Below are experts of layer 6 (counted from 0) of a mixture-of-experts language model. Rows are named router (the router's row for the expert), gate (a neuron's input weights, with its number), up (a neuron's input weights, with its number), down (a neuron's output weights, with its number) and show model dimensions 0-127. Each number is 128 + 24 x the weight over its row's rms, rounded and kept within 0 to 255.
Before each expert's rows: a language model's description of what the expert responds to. This comes from a sample of Wikipedia text that the model never trained on.

# expert 7
What it handles: Common nouns and plural or nominal suffixes ending noun phrases, e.g. series, games, members, time, -s, -ation.
router [106 121 122 184 104 144 116 124 134 133 124 122 146 119 138 135 107 154 118 160 126 172 162  65 147 121 133 171 141 127  79 126 111 101 133 177 136 113 132 132 126 178 156 117  70 127 159 114 106 135  90 154 144 158 154 126  93 142 139  91 132 133 130 136 126 134 160 124 112 123 122 119 153  92 110  97 119 135 111 124 107  81 175 132 119 121  68 126 152  74 109 195 126 106 148 129 142 120 160 128 157 126 117 148 150 128 106 160 106 148 149 117 154 131 143 160 143  94 132 148 139 146 136 154 159 135 129 119]
gate7 [146 141 128 152 143 148 123 110 149 165 155 113 106 112 114 159 139 153 119 101 145  99 155 100 141 148 119 149 175 104 131 130 137 128 140 128 142  99  95  91 123 150 140 136 127  96 180  96 121 103  88 167 112 123 157 163 124 151 165 126 150 119 103 132 120 148 133 142 123 103 192 119  97 156 141 147 173  87 121 125 112 132 148 123 114 107 134 149  72  90  95 181 126 136 120 127 104 136 105 128 103 189 117 127 145 175  95 130 132 133  90 151 168 118 113 101 144 135 135 130 125 144 128 102 161 150 164 104]
up7 [ 96 116 131  96 126 131 134  97 130 129 169 124  96 107 121 161 138 136 124  65 102 129 116 139 137 143 131 105 123 146 108 123 168 147 121 160 142  89 104  90 103 151 106 110 160 147 159 182 105 171  64 132 110 129 148 129 151 145 123 120 178 127 119 142 119 130 121 167 119 133 148 142  98 130 170 172 130  94 114 157 131 145 130 123 131 132 140 114 122 119 121 159 140 126 106 113  88 145  93 153 107 158 102 125 143 124 109 110 134 129 118  64 148 114 123 107 102  73  96 107 156 155 161 128  88  96 120 152]
down7 [184 126 104 132 111 104 154 151 121 133  91 113 145 150 126 140 116 131 108 121 148 126 124  90 130 152 119 128 123 154 111 141 126  92  98 104 135 128  92  93 155 121 114 151 100 133 166 126 121 128 119  96 123 154 117 119 148 221 186  91 137  94 125 163 111 142 132  96 103 148 156 173  64 143 154 111  87 124 172 153 112 134 119 122 133 133 141 114  89 123 157 156 137 142 141 145 106 130 125 122 113 163 130 114  88 135 111 146 121 145 137 133 150  89  98 165 141 144 140 133 146 172  98 117 125 129 131  94]

# expert 8
What it handles: Full stops ending sentences, plus commas, colons, apostrophes and coordinate prime marks, usually followed by a new sentence.
router [ 82 163 168 126 141 126 125  95 108 101 135 116 143 118 155 109 108 107 121 118 151 141 156  81  76 151 106 140 159  93  94 112 147 108 116 120 160 144 110 127 128  88 142 152 168 123 130 187 150 170 116 117 108 105 115 143 162 137 120 132 135 162 125  87 160 131 149 112 126 106 128 160 110 127  92 157 165 110 139 149 136 157 134 144 104 150 170 134 133  92  95 145 181 138  94 116 136 151 106 131 120  77 149  92 100 129 123 164  89 102 100 154 103 135 129 127 101 127 121 119  99 133 111 144 149 147 110 145]
gate7 [111 131 169 136 144  59 144 146 105 149 142 183 130 121 142 159  97 102 137 117 129 135 132 147 138 107 156 139 116 112 135 136 149 127 138  85 126 133  98 147 125 148 131 146 153 133 100 194 132 123 139 120 116 174 147 118 129 104 116 120 116 130 173  78 136 162 145 157 116 105 149 129 152 130 110 101 138 143 150  89 168 129  94  95 141 169  78 126 147 110 122 125 124 147 191  99 170 145  98 139 140 160 128 137 111  88 130 146 102 142 136 115 123 102 130 132 135 100 130 157 155 156 150 118 136 156 186 140]
up7 [ 86 129 129 132 118  74 143 150 124 136 116 170 143 107 116 123 108  88 123 104 125 154 139 129 137 123 117 159 121 119 132 166 162 104 142  69 100 158 111 159 126 142 115 164 157 150 109 144 137 132 147 106 120 167 146  86 131 136 104 148 118 133 143  98 140 143 112 157 100 138 147 145 176 164 137 100 116 128 154  87 156 126 113 123 135 154  83 159 141  86 164 137  93 160 162 120 141 130 145 111 129 145 108 112  92  86 125 137  90 129 126 108  88 124 129 108 186  89 116 137 175 103 134 146 142 121 170 123]
down7 [135 131 148 130  84  86 121  72 169 157 106 107 155 131 128 109 113 129 168 127 131 108  77 126 120 165 135 140 105 142 120 136 127 133 115 120 165 117 168  85  95  76 130 121 136 119 140 147 155 142 121 104 105 128  93 129 109 142 173 150 111 115 131 133 138 114 126 109 107 119 107 123 145 158 145 110 141 179 119 113 135  93 128 178 113  85 143 122 112  93 140 134 133 159  81  79 132 106 144 115 134 150 123 136  88 122 114 141 153  95 139 112 106 158 107 147 140 114 100  64 145 104  95 108 101 157 155 110]

# expert 4
What it handles: Consonant-cluster fragments inside words, often mid-word, such as ll, ct, tt, qu, str, as in Molecular, Andretti, immortal.
router [135 130 108 123 150 178  91 153 151 125 112 152 152  86 112 141 110  83 157 111 122 125 122 195 142 135 149  78 129 145  92  80 132  86 155 161 109 145 115 120 154 114 156 129 198 122 118 117 131 149 108  91 162 128 120 134  96 161 128 131 159 166 131 126 115 156 117  88 148 122 108 121  81 152 121 127 123 101  99 134 101 110 119 142 168 139  93 120 156 186 116 125 124 149 140 154 138 129  97 105 135 139 122 161 142 144 136 102 102  91  89 144 122 127 106 142 141 128 145 144 152 145 150 113 112 137 139 108]
gate7 [115 117 107 107 150 124  97 146 130 113 124 134 138 104 136 191 166 137 168 109 119 101 156 135 114 103 128 142 167 118  78 105 145 134  76  96 138  99 139 116 110 109 181 154 142 128 131 182 125 151 123 152 137 139 118 155  85 159 123 138 131 149 132 124 159 113 139 130 116  93 121 120 154  83 118 134 115  86 109 144 115 128 145 111 116 119 100 101 100 100 152  98 118 113 112 118 115 190 126 148  74 126 106 133 138 153 127 123 131 118  95 129 130 103 113  92 136  78 113 112 124 168 145 175  78 115 101 131]
up7 [130  99  73  69 118 140 112 139 132 149 115 132 137 105 161 195 133 115 135 106 112 101 132 127 102  85 134 122 154  88 118 111 102  91  93  81 154  85 185 142  99  93 138 136 168 128 163 135 146 117 105 139 164  78  96 110 125 137 117 118 145 170 121 131 144  82 169 144 107 107 125 101 129 114 130  96 136 110 109 141 114 112 119 127 127 142  98 109 156 133 114 144 132  87  95 159 148 174 134 130 100 146 151 114 135 151 131 141 102 133 107 132 129  88 124 136 141 129 102 131 135 126 124 101 128 147  91 117]
down7 [111 134 121 107 136 122 124 120 139 139  89 142 116 153 177 145 171  87 163 105 106 151 148 133 117 121 112 117 163  77 140 140 134 115 140 127 100 161 154 103 133 148 162  98 130 121 145 116 177 146 123 147 158 169  99 153 143 145 166 155 175 130 137 139 137 143 119 113 137 161 143 143 152 115 137 115  92 136 159 159  90 127 128 126 129  94 135  96 139  54 138 135 141  79 115 119 155 144 102 114  94 126 113 127 133 126 172 127 116 111 131 126  97  92 138 134 114  77 101 121 123 146 161 130 123  88  81  87]

# expert 11
What it handles: Infobox field labels before colons and opening parentheses or braces, e.g. Publisher, Location, Total, (uncredited), LaTeX braces.
router [114 111 129 124  89 102 148 125 110 117  89 181 109 161 127 133 143 142 112 122 125 104 113 123 181 143 147 186 124  68 115  89  95 129  90 124  89 161 101 148 179 132 162 114  81 113 135 144 126 135 144 145 137 136 100 131 121 121 143  91 107 123 171 132 136 123  70 106 111 156 101 117 170 151 121 146 125 152 111 115  90 168 174 142 130  90 124 155 126 112 141 107 126 151  98 101 130 174 124 122 130 135 117 164 136 126 136 109 149  84 114 137 112 135 120 116 116  88 114 136 151 111 153 116 129 130  99 150]
gate7 [128 128 107 103 132 138 129 115 142 116 169 169 150 174 111 129 108 169 121 160 143 146 132 120  85 103 126 170 137 102 129 133 101  94 118  97 128 130 113  87 131 106 106 139 157 125 121 123 164 130  82 166 134 121 121 119 122 146 125 136 155 124 131 127 138 146 129 122 159 113 133 118 111 110 121 107 144 139 146  80 143  83 154 140 138 125 108 166  94 181 146  82 153 190 113 138 127 160 126 137 158  59 150  99 168  96 108 137 158 106 126 130 133 119 135  71 111 173 129 134 137 132 123 119 115 113 132  75]
up7 [132 136 152  73  73 115 148 137 126 132 122 133 142 163 135 178 114 142 118 165 121 119 150 138 154 134 165 170  77 106  91 141 102 161 149 143 122 112 115  90 152 133 108 129 151 123  83 145 112 128 115 113 170 121 101 144 122 145 107 121 111 139 151 143 170 153  88 122 107 136 158 127 120  79 151 131 117 124 135  99 118 107 128 128  96 104  94 144 104 124 143 121 156 162  84  91 138 149 115 136 127  55 127 119 117 119 101 113 164 100 102 135 139 133 101 126 129 157 121  85 115 155 110 133 108  89 155  96]
down7 [145 120 106 117 138 145 146 145 106  94 141  92 123 148 147 131 179 108 144  84 167 148 142 137  93 135 126 129 134 129 121  88 150 136 113 104 147 117 122 141 129  98 122 138 141 152 147 127  78 138 135 136 139  91 115 159 161  88 130  85 103 122 115 127  96 115 113 136 157 112 127 106 127 126 142 114 115 116 104 113 126 108 134 127  74 124 121  81 127 123 127 126 105 140 137 136 108 199 157  85 103 143 121  76 108 100 189 107 171  87 125  96  92 140 117 130 108 138 154 147 178 139  93 142 128 115 117 177]

# expert 5
What it handles: Pipe separators between table cells, semicolons and commas in lists, and month names such as January, October in dates.
router [157 118  96  95 103 110  89 106 133 110 145 127 125 128 136 117 134 107 175 168 142 152 124 187  81 156 164 106 117 127 128 112 120 174  89  79 166 120 131 107 111 152 130 106 109 150 144 114 119 118 150 137 129 101 129 150  92 144 139 104 163 133 123  96 150 172 134 130 126 130 154 143 131 111 145 147  80 135 131 101 143 100  95 103  93 121 113 149 146 138 176 155 110 168 142 173 149 141 161 150 158 169 166 122  98 110  96 119 132 117 148 135 131  83 135 127 113 118 142 114 113 117  80 114 115 121 145  94]
gate7 [134 126 116  70 149  72  82 140  70  98 123 103 129 114 147  96 128 117 109 122 108  78 131 115 120 141 105 150  72 121  96 134 113  89 175 121 134 120 137 138 131 111 115 135 134 144 139 134 121 177 132  83 154 120 169 163 141 124 104 162 141 134 137  98 134 113 133 126 164 128  91 158 102 111 111 119 116  92 117 144  99 106 120 118 157 144 154 156 105 118 132 148 120 100 156 176 140  85 101 156  99 114  99 126 118  84 105 122 177 135 140 128 140  98 152 129 125 143 145 111 128 145 104 141 115 164 103 110]
up7 [155 104 140  71 160  78 104 172  77  92 124 113 177 114 141 106 119 108  97 157 107 137  97 104 127 127 100 151  63 107 100 142 129  97 146 139 111 164 153 125 120 107 136 157 104 141 113 129 121 188 111 108 143  80 147 168 158 117 123 131 136 140 127 107 120 120 126 136 175 140 114 138 122 111 110 125 107  90 104 112 108 116 134 125 147 133 135 175 136  93 138 112 107 125 133 125 152 134 111 144 116  95 101 137 142  88 107 135 150 168 119 133 149  83 155 141 132 142 149 154 100 123 105 118 105 166 110 130]
down7 [164 156 108 129 134 157  97 119 117 120 151 127 122 177 137 107 137 151 119 152  86 149 130 185 125 157  79 149 111 111 144 134 155  78  99 143 111 164 130 146 149 113 142 144  94 110 114 137 133 147 125 132 139 145 148 119 119 134 186 123 125 121 122 165 161  98 145 150 104 112 122 155 150 141 163 127 133 109 126 121 136 102  90  91 155 142 117 132 132 118  80 114 117 115 172 166 130 151 166 159 102 185 143 110  97  87 106  99 122 125 120  83 151 119  96 178 132 127 146 114 126 135 149 154 126 153  92 117]

# expert 2
What it handles: Coordinating conjunctions, prepositions and linking commas joining phrases, e.g. and, to, of, with, for, or, but, would.
router [163 108 119 153 112 122 131 101 114 125 109 108 108  99  90 112 137 137 148 140 164  91 126 139 134  98 140 123 101 140 153 189 137 145 141 137 126 134  95 136 148 157  97 139 153 108 156 132  95 103 134 127  80 122 116 105  88 160 100 138 153 105  70 124 160  90  81 116 124  57 153 101  88 117 130 134 147 120 123 129 156 172 132 121 164 132 124 122 108 159 143 128 149 120 156 108 136  96 144 102 113 146  93 121 124 169 134  56 141 135 107 110 145 126 128 109 131 171 100 114 140 111 133 149 147 113 113 122]
gate7 [111 104 112 111 142 138 123 122 105 179 155 117  75 145 152 104 148 157 150 114 116 126 133 190 120  87 148 115 146 121 144  90  97 113 122 134 142 145 161 150 141 150 133 139 130 122 150 113 140 117  88  91 154 137 134  77  77 130 152 143 149 169 103 102 172 138 174 133 111 112 138  85 153 148 145 116 124 101 135 123 108 136 147 134 108 147 125 169 121 114 114 153 146  94 134 151 132 138 147 139 128 138 130  75 147  86 118 124 128 173 137 111 161  83 114  93 163 126 167 124 142 102 152 139 147 100 165 130]
up7 [114  88 175  93 130 120 121  96 138 173 127 119  97 126 118  97 160 138 124 102 150 138 117 157 152 123 133 145 154 149 166  89 103 120 149 144 137 100 133 138 166 140 134 142 134 120 120  84 130  92 113 114 158 113 161 127 118 147 136 102 169 161 125  95 206  91 136 130 103 119 126  81  91 125 114 144 128 118 143 131 131 144 127 134 102  88 108 151 119 158  81 149 142 124  99 120 152  70 159 103 110 128 117 130 147 144 101  92 123 151 137 115 162  99  92 103 164 111 145  94 138 107 158 117 154 121 112 126]
down7 [129 130 127 170  91 150 161 130 119 106 160 141  82 166 118 154 173 134 122 132 152 127 105 103 144 175  76  91 107 167 124 102 191 125 160 145 146 135 142 150 162 168 125 126 139 128 105 137 132 112 156 125 123 117 120 135 172 162 113 138 101 107 154 128 135 147  79 147 132 153 132 116 166 135 111  99 101 118 126 117 124 174  71 128 148 130 125 114 163 127 133 122 106  99  70 154 110 145 136 109  86 124 115 128  98 150 143 133 155 135 103 114 137 104 118 125 108  93 140 108 128 114  74 141 118 104 142 121]

# expert 3
What it handles: Paragraph and line breaks, section-heading equals signs, hyphens and opening quotes, plus word-initial prefixes like re, inter, dis, pre.
router [119  99 154 103 140 120 143 123 152 161 135 135 132 150 158 143 144 174 117 141 107 171 121 137 106 128 120 128 134 168 135 132 108 126 150 107 124 134 136 144 140 140 119 127 130 137 116  82 103  96 156 113 184  74 126 123 104 145 115 176  89 109 103 168 129 148 134 122 155 152  90  96 115 112 137 129 128  94  90 165 125 112  82 119 172 133  87 131 116 101 103 100 159  92 108  80 108 127 133 154  93 116 129 124  89 135 151 161 163 143 116 101 109 113  87 145  97 109 149 128 104 156 152  92 116 105 167 134]
gate7 [111 169 185 116 163 140 146 137 159  83 124 126 130 112 104 154 106  99 134 140 139 109 117 108 165 117 107 138 149 179 109 154  96 134 123 129  96 107 141 145 141 116  57 126 134 145 131 156 120 123 127 101 129 100 116 115 145 153 138 141 137 143 108 140 120 116 163 137 133 141 106 152 141 110 138  77 122 144 153 153 107  91  93  97 121 170 164 109 108  76 109  86 153 120 144 177 152 134 120 101 107 145 161 102 124 149 166 118 112 138 117 123 126 111 115 138 169 146 120 119 128 173  63 100 135 115 129 129]
up7 [113 135 143 135 154 124 155 122 175 109 130 135 119  98 115 130 141 100 122 148 148 105 136 132 114 119 121 128 149 159  74 141  86 144 133 122 100 108 123 120 116 114  82 146 124 131 110 152 153 122 145 138 146 131  99  93 163 163 177 115 183 118 121 173 136 139 122 140 124 127  85 120 135  42 148  93 103 136 160 159 164  93 126 135 115 158 142 130 100 109 108  53 142 124 134 162 139 134 118 106  92 122 147 147 103 120 166 156 162 142 127 134 135 119 129 148 164 166 124 147 130 160  95 107 139 124 114 144]
down7 [156 118 122 125 112 155 147 132 114 122 138 141 147 109 139 145 136 129  86 142 103 112  98 109 148 149 138 122 142 125 108 173 156 103 129 125 166  75  75  98 139 118 133  92 113 174 105 109 152 116 176 152 164 124 126 118 134 116 134 121 172 140 114 104 156 132 159 152 147 108 160 128 116 117 134 161 109 113 156 111 128 118 118 120 110 116 119 131  94 152  96 131 191  85 166 163 126 117 108 120 127 104 119 118 178 119 121 183  88 153 136 118 124 157 171 166 138 101 146 113 147 153 149 102 130 110 164 169]

# expert 1
What it handles: Numeric tokens in tables, dates, scores and coordinates, such as years 2010, scores 3–0, percentages, degree values.
router [ 98 134  84 124  76 150 144 110 125 162 128 106 158 133 140 136 171 128 121  96 154 103  78 121 172 131 142 145 149 127 146 111 167 119 135 176  85 108 155 116  93  93 150 151 105  90 114 137 123 117 152 140 159 168  91 136 135 115 133 148 130 148  93 138  97 128 162 141 130 115 189 123 110  99 141 142  91 131 146 124 116 137 155 145 146 154 153 132 153 157 124  63 146  98 112  98 125 110 148 105 133 132 160 105  82 110 130 109 124 137 160 133 106 160 150 139 151 129 146 130 153 153 127 116 140  96 166 124]
gate7 [ 98 113  75 137 104 109 124 149  93 134 127 117 151 135 181 133 155 121 137 122 121 131 111 143 121 125  69 131 128 115 104 101  70 129 121 123 179 131  91 140 112 118 113 162  86 150 107 111 108 121 110 139 114 126 136 157 117 148 127 138 112  96  53 108 126 138 119 170 119 108 131 143 103 140 129 155 145  90 120 120  95  76 121 142 126 117 137 122  95 136  90  74 118 148 106 145 166 101 134 133 123 147 107  92 139 140  75 115 102 129 146 139 120 122 127 148 128 107  96 154 116 155 106  85  86 151 142 103]
up7 [114 145  73 118 163 131 110 141 109 169  90 133 162 136 137  89 128 144 134 121 120 125 123 142 141 131  73  97  99 137 143 102 125 149  85 123 132 142 102 119 115 127 148 120 114 114  91 123 105 151 104 110 122 161 162 115 133 118 129 115 113 109  90  92 151 128 100 104 126  87 138 148  92 127 134 124 142 100 113 143 114  96 174 102 122 128 163 107 181 119 117 153 145 170 134 107 102 109 166 154 116 149  90 134 201 131  66 147  91 107 131 121 102 117 118 130 132  99  83 126 125 101 113 142 122 133 164 114]
down7 [135 147 139  79  71 153 132 112 160 107 179 121 102 145 117 128  92 160 154 159 189 101 114 101 120 120 152 117 136 120 151 121 134 138 111 115 133 119 124 140 122 157 141  75 139 112 134 173 141 117 150 155 135 127 141 156 100 133  99 159 142 169  90  88 130 135 160 110 162 168 159 106  97 106 139 130 146 159  72 104 166 150 113 133 109 112 116  94 125 118  93 123 122 142 165 107 128  99 126  94  96 142 127 134 149 111 110 160 111 125 132 104 135 144 148 145 139 136 171 135 138 112 153 149 176 155 132 134]

# expert 10
What it handles: Final letter pieces completing personal, species or place names, e.g. Vasu, Audubon, Eliseo, and common first names like John, David.
router [121 122 116 136 184 120 105 151 137 106 153 146 107 120 158 101 137 130 130 127 108 148 148  97 126 143 127 206  75 140 144 126 124 157 158 104  98 138 197 118 118 122 116 135 130 154 120 128 120  75  74 171 106 122 129 130 155 111 106 137 123 123 142  86 133 114 131 105 101 141 140  90 152 118 132 125 106 145 124  92 150  91 132 117 134 120 150 111 121  73 147 103 140 117 128 138 130  95 104 114 119 142  93 163 141 102  98 152 165 172 159 129 152 167 157 108 122 144 150 120 156 126 147 118 151 121  85 147]
gate7 [133  95 132 106  98 152  85 122 128 117 131 120 163 138  84 169  97 116  97 125  94  91 120 107 115 120 162 146  92 104 102 122 118  99 124 134 138 141 143 116 130 137  93 158 115 126 126 107 111 126  80 103 124 122 116 153 117 151 157 105 112 119 127 134 141  69 154  71 104 134 122 109 165  76  90 106 115 144 130 119 120 112 199 142 166 108 136 145 164 123 135 115 134  97 104 132  98 110 138 127 103 114 112  96 137 136  85 108 109 109 118 131 163 149 144 152 151 132 135 132  97 128 135  97 138 195 117 161]
up7 [147 107 154 107  88 125 101 141 124  96 115 105 180 145 110 149 120 126 105 147 109 118 122 128 141 133 145 122  73 113 125  99 147 117 103 123 125 193 133 120 106 164 101 168 132 142 144 104 127 104  88 125 117 120 134 146 122 152 150 112 136 123 146 118 149  58 122  54 132 133 123 110 136  66 104 105 131 106 103 115 134 139 177 140 167  60 134 146 145 133 150 108 140  90 140 148 118 119 161 100  97 114 148  97 112 165 113  98 112 114 126 137 134 144 150 142 129 101 127 130 101 143 116 111 145 155 110 135]
down7 [103 124 107 106 134  89 153 132 147 125  83 137 172 133  95 144 120 171 149 120 143 114 136 107 154 171 108 118 106 116 126 118  67 135 111 150 121 129 115 131  90 107 141 121 178 133 113 166 110 132 141 134 122 172 122 133 153 142 173 142 152 127 133 116 133 136 138 117 133 194 120 110 101 155 152 112  87 115 138 112 183 115 137 106 114 102 158 123 188  99 122 172 110 125 122 130  97 158 137 110 151 118 142 135 111 101 115 141 153 127 148 116 106 171 160 113 121 118 134 112 183 117 126 135  75  86 135 137]

# expert 9
What it handles: Capitalized first syllables of foreign or unusual proper names and particles, such as He-, Al, Le, El, da, van.
router [109 119 147 121 124 160 168 154 159  87 152 120 136 146 100 122 115 113 115 103  88 133  90  95 142 120  83 179 180 118 181 170 118 135 112 131 151 162 122 116  97 126 107 103 100 117 135 140 109 119 146 124 151 134 159 146 153 116 138 116 140 130 177 154 108 111 186 147 149 165 139 134 128 147 105 110 159 156 169 127 136 149 137  93 108 142 154 127  88 137 171 162 119 136 127 135 105 133 124 159 158 130 126  80 121 120 156 113 107 133 125 130 162  99 126  91 163 116 118  80 136 132 106 126 130 129 173 135]
gate7 [128 140 139  93 117 148 113 132 139 157 128 128 105  95 122 147 108 103  62 105 166 106 165 143  92 113 139 138 146 120 130 102 129 120  77 104  88 129  92 113  79  91  80 102 118 168 104 117 109 173 141 112 137 132 146 126 112 145 158 109 129 137 137 142  83 121  99 158 124 117 133  73 113 135  70 112 132 139 117  95 126 132  87 127 158 144 153 159 126 143  86 105 107 115 121 134 124 124 174 154 131 111 162 141 144  88 106 127 144 100 129 126 149 116 125  91 142 134 164 128 125 154  78 112 120 115 104 137]
up7 [141 164 100 128  89 133 125 155 126 141 142 136 103 122 115 150 139  90  45  88 143 122 104 173 109 160 125 124 124  98 123 110 158 121  98 130 125 135 119 154 119 105 109 147 142 131 107 140 129 157 116 101 137 136 185 137 100 110 126 151 137  89 136 134  89 136 125 156  95 118 126  93  98 101  86 131 150 130 150 130 118 123 126 135 149 151 155 159 132 118 131 103 140 110 133 128 129 103 154 166 144 122 134 131 156  81  99 101 137 134 116 126 217 116 114 131 141 188 111 129 109 142  95 130 119 177 125 156]
down7 [135 138 109 131 152 137 173 168 121  91 166 131  83 184 118 131 141 126 158 143 149 127 157 121 107  92 140 138  93 141 117 160 168 119 144 161 118 117 136 140 171 117 166 146 143 149 139 138  96  98  82 103 146 143 154 144 143 150 136 136 143 136 124  77 168 127 171 115 143 122 130 142 160 131 135 161 169  99 133 133 103 136 121 135 101 117 107 127 119  59 137 124 164 124 138 102 136 117 135 159 128 148 112 146 133 139 143 149  90 177 136 121  68 138 157 140 100 123 140 126 143 107 121 100 158 171 151 105]